From a checkpoint of a small mixture-of-experts model trained on Wikipedia: 8 layers, 506M tokens.
Below are experts of layer 5 (counted from 0) of a mixture-of-experts language model. Rows are named router (the router's row for the expert), gate (a neuron's input weights, with its number), up (a neuron's input weights, with its number) and show model dimensions 96-127. Each number is 128 + 24 x the weight over its row's rms, rounded and kept within 0 to 255. Numbers have three digits each.
After each expert's rows: a language model's description of what the expert responds to. This comes from a sample of Wikipedia text that the model never trained on.

# expert 14
router:139114118173099204077143148090152142141112143142126171102152156127123115158145130116119104121162
gate0:125116166128155168097094149109117113133100128102136155186115134125141134163163166119152154135125
up0:143124152137154159100128124104134134099106097087136110139114111158128116124129176124121117160144
What it handles: First letter or opening fragment of a word split into pieces, often after list dashes or headings, e.g. D-etection, V-HF, M-obile.

# expert 58
router:130162148122181146107105130132117122097121154128128143145108076139116115134113090115130091154146
gate0:139135130145105108103144118146134171093093120104133099139105173145141114118184122143142127109182
up0:106147166115121133109110142096110096106091072115126141146132121128120087145138140142061114142137
What it handles: Prepositions such as in, of, on, for, over and during that link a verb or noun to a following phrase, plus the prefix over in overturned.

# expert 11
router:114145129123155097100124088133094178145118093102114166124128160117111117135091144133117109139146
gate0:085102110123122134113123170156144144094109113168117129107081167140162153140135127133128157146143
up0:151107116079120162130156120137123137146098122134136115129127103116131117181108133149118165170097
What it handles: Full stops closing sentences or abbreviations, plus section-heading equals signs, closing parentheses and table pipes, and some final digit chunks of years and numbers.

# expert 57
router:139116101142113124077143121096130094154133147115136125084164112127116155155130140182143109140129
gate0:111146120105122133110186124081116149113148112147096089102154134129139141113115189135103109144123
up0:129171147147100158107156133061108138110154114127134127104153139157133154141120155120118106129125
What it handles: First pieces of longer Latinate words after articles or conjunctions, such as con, med in medicinal, pred in prediction, particip, Academ.

# expert 6
router:093132176101142124121141137137140173132105122133127130108097156100103154087081109108120111122148
gate0:107110136093114128112131123164110144175159084158103102129116108152125140130116156122108121118100
up0:128131089161098143137076090122148075081134131072122149115079113159148108120147113143147168157127
What it handles: Measurement units and chemical-formula pieces after numbers, such as km, sq mi, ft, °W, closing parentheses, subscript braces.

# expert 32
router:135148092080098127114136155136083148151150130135169084108141112133160149101120134097103074097141
gate0:159134113107140109134140121126112141126115136125153117112111181161178100127127096091165128120139
up0:070148091121105129168158155173106106111163152112127137117134108148144121127149066131101132123187
What it handles: Inner consonant fragments of words and place names, like tt in https, erb in Azerbaijan, amb in Chambers, Is in Isles.

# expert 3
router:139137108155087090169127122131079130101176107091086117151109120126134138101145106139150170120129
gate0:143148121136128126156162113146117113121105120184176104092112118133180121142117120102146085095115
up0:127153116127149140133131110160130132099132143101142134108167136110116085126110103109102150097177
What it handles: Words naming a person's role or status in biographies, especially as after served or worked, plus was, became, named, member, coach.

# expert 54
router:129122120094161133150128160163145167144113148168111136103133140175142143094126152142110123096108
gate0:159095112139117129104102133157115150167127123076124112135115151102092112119141140187094130099103
up0:152121142133099115123088137118104086139135155082084112168137159070149135140145140145121126126119
What it handles: Inner syllables of proper names and institutions, like Meth+od+ist, H+ort+on, Roth+sch+ild, plus The opening sentences and surnames.

# expert 43
router:140153099135152126133160152147123157087101111113084144135125128111134131155145152168163125108118
gate0:145129179145120141083132102137128116139158148135145137124101143102077101136099111096105092156143
up0:115137111081147147177109114116130087119114127130109158134120096140155131147148142108096192155098
What it handles: Commas after introductory phrases or clauses, and relative or temporal conjunctions such as which, when, where, because, while.

# expert 7
router:111114117179113100117121126141157170126117099133144140142163173166130105127121167166089126127108
gate0:120140125139136113113130129108154143132112107133137118121099141129097131110115105137133117093100
up0:140104147176128157123123109146106108093122139140128128122145126113164098154089140155157093101147
What it handles: Possessive 's, apostrophes, ampersands and adverbs such as only, often, also, especially in "not only" and "Men's/Woman's" names.

# expert 61
router:128159137148138117096087083146120134131111095112123169141162099117121120146113129167134089180111
gate0:125128198130132146132122161133128190145125104150126115236152118118145127126139117149112136146110
up0:090149151145093144104114115125166211096127146146175115142110132119108160131129127096135129135164
What it handles: Infinitive to and prepositions for/of/towards after verbs or titles, plus pipes and == in award, career and election table headers.

# expert 37
router:104129136129084113167137093149160114120123100086113115107135113100100146109116133128136143137141
gate0:080120145127116132121102113116132105115161105122133121171130124101083163164118143110086173108111
up0:111123115126099105117111119076118131132180124130094110146188146107121141116065169147142123133165
What it handles: Capital-letter abbreviations and country codes in sports and data tables, such as ESP, ITA, UKR, USA, AHL, plus president/director.

# expert 36
router:112103107124172088170139145093124125140143127129112129130165135112112105111141156108144180111139
gate0:151167134108150157141144102117137095133089179156129143097137135162114070166149125136071130107143
up0:095100121143123151117112131147129121133124107141064104134092135111147153121137123114163115125100
What it handles: First digits of numbers in tables, dates and scores, such as 20 or 19 starting years, 52 in 52,797.

# expert 31
router:138142129110088107135144112157124125155124166112129128136095151109174130124104104095158127130152
gate0:066161149135128123107130057152107148117113122155143187142119128126145132193090133116120122099135
up0:142117067093128170141157161078147144089159097128084084081151159160134149124129092133156141132144
What it handles: Copulas was/were/been and infobox or taxonomy words such as United, University, Family, beetle in species stubs and location data.

# expert 52
router:162115150131168100139094098093150130147140107116132105149141146116134104122156127090110141132178
gate0:141128121085172137146144182123132114122119156082162121102109144134129171152092131101101122129135
up0:145141129089132155139133176160143120151142123093113116123150129135112102091090134152104089113138
What it handles: Blank table cells, year prefixes such as 19 and 20 before the final digits, and the word piece inc in incense or Incorporated.

# expert 18
router:158126088106157129136127140137115111108142130112129143110120116099113125063111098118154089111138
gate0:119139105105160062118108122137121167128101101151142158111136120151126155137106118137133137135134
up0:120122145118103125156138157119112142134162132161118127115114161133129102101147119141098133161127
What it handles: The word at in institution names and placements (University of California at Berkeley, enrolled at), plus near and scattered mid-word fragments.

# expert 34
router:126095108159107120146135116129121111140136136128161139114113145084084157126151117145115107126180
gate0:085129127166104085122116172123121076141171121106130121128089083102117139089169128151131143073131
up0:106090099115137109137116123140123083144108174128158099145069088110146089132146160153122144114158
What it handles: Short opening pieces of words after articles or conjunctions in prose, such as rem in remix, re, str, h, plus the pronoun he.

# expert 20
router:126110138121112128131129103102116167161081126151129137120074087120114125148119126105094176130115
gate0:152113118173143121116129144121147049109158129139145095133168131129164140118141155142099112121118
up0:158129135136119114101160112094133114149095111141116131092092149139086111141130111116133162126117
What it handles: Spaces before years and dates, periods ending paragraphs, heading markers ==, and decimal points inside coordinate numbers, e.g. 48.1642°N.

# expert 63
router:096123165090134144109117177144151132113149116165147132097137115149097078112142138085132100093154
gate0:147096117106119121121194126136117133110077143139108103174135152156144109163121145121130113129115
up0:139133127084140156170136154131138148111096124140156131121164132176146094166125164132159112121126
What it handles: Mostly of after quantity words (five of, many of, most of), plus on, for, I, and digits inside table cells.

# expert 4
router:137137110120168083147135130127154116130161131110114085159141109122088131079154112104116113125137
gate0:154117145099132126138115106159081158129171128162143156190141117138115128106153077120163150122140
up0:125135095128147047140168108115143146136117169123133155156107157204134084110113117108137105084160
What it handles: Tokens opening a row or list item in tables and timelines, such as blank cells, leading numbers and first letters (1 January, 1969, 107th).

# expert 49
router:111135096107153120159153159124167129110138108117101123094120101145163144121131105138151136144154
gate0:103137117134121132117130138133138124110158040082110125109096151180102108101152129134138119122140
up0:122132136091146118132156135164162131109175118101131154116121140121068067148118137143137144141129
What it handles: First names and their later word pieces in lists and tables of people, such as John, William, Em-ily, Jer-emy, Clar-ence.

# expert 5
router:097102107121133159151102135093112150178131169150129150111162179119118095157148136160138142110161
gate0:143131066169134134104137129118117133127139131085066134080098150093128140156151132177122118137164
up0:117142134107120127146165111141135154128137137127139108127105118129114078100134133120140104075149
What it handles: Opening pieces of longer Latin-derived words, often after the or to, such as ext(ricate), dist(ributors), con, cont, publ(ishing).

# expert 29
router:190087117147132143088118148082127131120141107101177113110171149112149117106151132126134097135165
gate0:137123103137104123128156161117167144067128129131129150146093120119082082171109125123133138104160
up0:091133129111088138141128088157127108153128113165128137130123077161109107094116158112098133097127
What it handles: Opening stems of words right after quotes, hyphens, parentheses or heading markers, such as leg(itimate), St(age), cur(riculum), -B(issessar).

# expert 10
router:107115171123116104109124101142113103107142131130116119173159117152112155105135105108134162130078
gate0:128146124165158150098131127162098132144085144122130147171116113132123170075132151108136123114157
up0:140113145151201106102163122119170150165118116145102134166117170119135121103135127148118108122130
What it handles: Past participles and content words after was, is, a or the in running prose, often before by or in, such as owned, released, located.

# expert 23
router:128125123151125079090094122120165086106164106106103126140169114170097136115125123074159143098106
gate0:144141136122118102136108091115159108166119161107134108126118115118146150116115170102124062129116
up0:115119122135111160157104119106099103133116122105084151116153089117150185132125148092135101098124
What it handles: Prepositions and past-tense verbs in biography and sports prose, such as debut for a team, draw against, won, released, joined.

# expert 59
router:132149081148109158143135099125127150102140136145149117129110179141159131118155100107132127101089
gate0:113136118115066120143137126110121079076128168132107117166147142117168134149152129121131097154112
up0:134119144135144132168153102089102175133114157089163127115141110170138103141153112145153134112149
What it handles: Main verbs after the subject, especially is, was, are, been, lies and located, plus heading words like See and History.

# expert 24
router:090151136108090132164141145136106136157162142161116131102132102145150142105159131142161114082158
gate0:119119141116097120122129083129107123128117178147126130161109121125149155154129110110163178140111
up0:140132114110140138090100144160155165148166106102109162125099126094107111110132173134112100099132
What it handles: First names and fragments inside people's names in lists, tables and prose, e.g. John, David, McF+arl+ane, C+ov+ey, Josh.

# expert 50
router:143125146172149089088131138148154124115126127102083152137120149116136116107131098158115111096123
gate0:135102088139067130092112085155134137138162091130134136165126117124129184170130108165169117113112
up0:111100103131113128132078103137119116120132079130132161105144117108183150129118132134115109098135
What it handles: Function words in opening sentences of biographies, e.g. is an American, Indian-born, and, He, plus title-ending = markers.

# expert 26
router:163145140087101169113176120124122135122112164119137149130158135136103147150140136107078132148103
gate0:136178143165145087102160118141097117121119125112148135170155154115121185112146110096109145085126
up0:090133165139105098162132102126141113096133121133100156160108127097147109164151131103091196148137
What it handles: The knot unit kn after speeds, plus where, what, how, because, However, and assorted word fragments in technical or descriptive text.

# expert 12
router:137086123170089156130140138083085134145105118158147139139145147137117126128153124152115102143149
gate0:151134113146120101156108174141140094146127147147092118115103163133130079132109105124056118145134
up0:128112124104158128141139113132101155135135155114158132112195151151166164158093155143161099121113
What it handles: First letters or pieces of lowercase words split after a, the, to, being able to, e.g. f+iled, s+ell, t+ackled.

# expert 27
router:116098128138073098127116091129141139128115102106098090098161152104110103120124140086142170146144
gate0:107098107160128108133110113164159093129179105153126114126146106119141097132177101101159116109132
up0:144147126079124158071116176110127128140176108133145125085125147157108152089131095161105111098144
What it handles: Spaces and digits after a field label or table cell in sports infoboxes, such as the space after Height:, numbers in score tables.

# expert 9
router:133090093151072120129156143108093110161113108155113132105153128126091129161136148093141136150139
gate0:105135134157115082142120119063124149109094094103125107144148111139123082119163118111133118147122
up0:115070142115168106123130123148152139119113057114146105124099163119141125135123161140125150125142
What it handles: Word-initial fragments in sports tables, infoboxes and stat lists, such as St in Stats, w in wickets, cont in contests, Bronze.

# expert 25
router:133122144102111128138141112165114117176117097124111158109123136083117124109147128142128152143140
gate0:129117142154161114095153124160124137145110137112186156085085164137096124111106089140134082113083
up0:118126136105155129067122116147098150134124110135172114085108127142151141160119106097092140109104
What it handles: Digits, spaces and pipe separators inside statistics tables, such as football squad appearances, league standings, vote counts, dates and coordinates.

# expert 60
router:125157139141163120112102119164133120128144107106137124117112156100097170119135140132156129145141
gate0:108126134068141118128115147161131134106128164181167096190136095132151157117129104132089146126122
up0:080151114075141122131088150150144139083151158152137091135162120158131133147139124123090118151147
What it handles: Column-separating pipes in sports, election and statistics tables, plus semicolons, colons and dashes between data fields.

# expert 53
router:134125154150098123120128175112140103167101145097158127119134152155116134118113144163136105137152
gate0:057113108122147152119085103107115154154128115140074177103152105138137101130139129132086123154154
up0:085157128115146160100122122108136148154116145131100162104143155128116107098101111123115102155160
What it handles: First pieces of words and of transliterated Asian or Middle Eastern names, such as respons(ibility), spok(en), Ham(as), Q(aleh), Os(lo).

# expert 2
router:144125119131150151154152091162166152088118087092151104135094131101107078153101137160098129148144
gate0:132097168140075136123130144135106139129130152142150110149128081104098152124122110133169104132113
up0:148120194133109086096111144131124139108113139113132173143116117098104140138108140147123126143116
What it handles: Commas, and, or, which, who, that and the period after circa abbreviation c., joining list items and clauses, e.g. c. 1396.

# expert 35
router:155172159136131132152122124096096161099134162161167098151111129154155137087091115071076077073117
gate0:129154160167144106133149104110124160134115155083154096074095130162138135117154140112149132098153
up0:160121104151117141115153111129153106140158149143175134104092156164139127137115174160154132125134
What it handles: In, of and to in geographic descriptions of villages and districts, like "District in the Central District" and "to the west", plus coordinate marks.

# expert 13
router:130161132090141140110126088132110119115148112139126103140123156113115147145151155111150154143115
gate0:168144175147141108118151118110111121120126119150095118097119137127118108135149132147149109091122
up0:126135122091096140114088117136118134130101108145153157129143129110103130124117142127128157150099
What it handles: Line-initial markdown markers starting list items, table rows and section headings, such as - after See also, | and ==.

# expert 47
router:170091102146119101157144132132152150148118172191098098140159134153133137136134137137125110128094
gate0:120091146148134108139099127162161132128108133102106144164117108134106169097125130152132170157121
up0:166114095147155138112108096136120146137118135113184133143124132128139098110137096158115149125120
What it handles: Ordinal endings th, st, nd and rd in titles, dates and centuries, plus number pieces in election tables and some government words.

# expert 41
router:127182150100161129122125116120104157106154107150121138093132146133148119136142128156146128132158
gate0:150136103151148113132144132093117114163138108153135100118133130124144104124134179149127110151115
up0:112111134124105118118127152156142157096121138106114154151131106135108148147145108117141161119136
What it handles: Pipe separators in table rows, plus list-item hyphens and colons after infobox field labels, such as "ZIP code:" and "- Coordinates".

# expert 46
router:142162119093094146148161142099136090152150078158117096102127121068137139129124128105145112116151
gate0:128119143144124138117102103105144111124108142093146131158116175127125095096069123127104149128136
up0:096132165164117116124091121127138166137104105137099159167110144112110122144102130147106174118145
What it handles: Pieces inside place names, non-English names and digits, often with diacritics, such as au in Milwaukee, re in Zagreb, š, burg.

# expert 22
router:159149151093164127144139137136109186128090142130099124083084155147104091090139167130087089141122
gate0:160134151117162087110088147167124149157118157091101148130118155102142129105129106129092115154121
up0:161134101148153117133124146143111162095145107144151106118119103127146128118153117107132103090120
What it handles: First pieces of words split into subwords, and opening brackets or quotes, such as Eng in engaged, son in sonar, Mar, dis, Ch.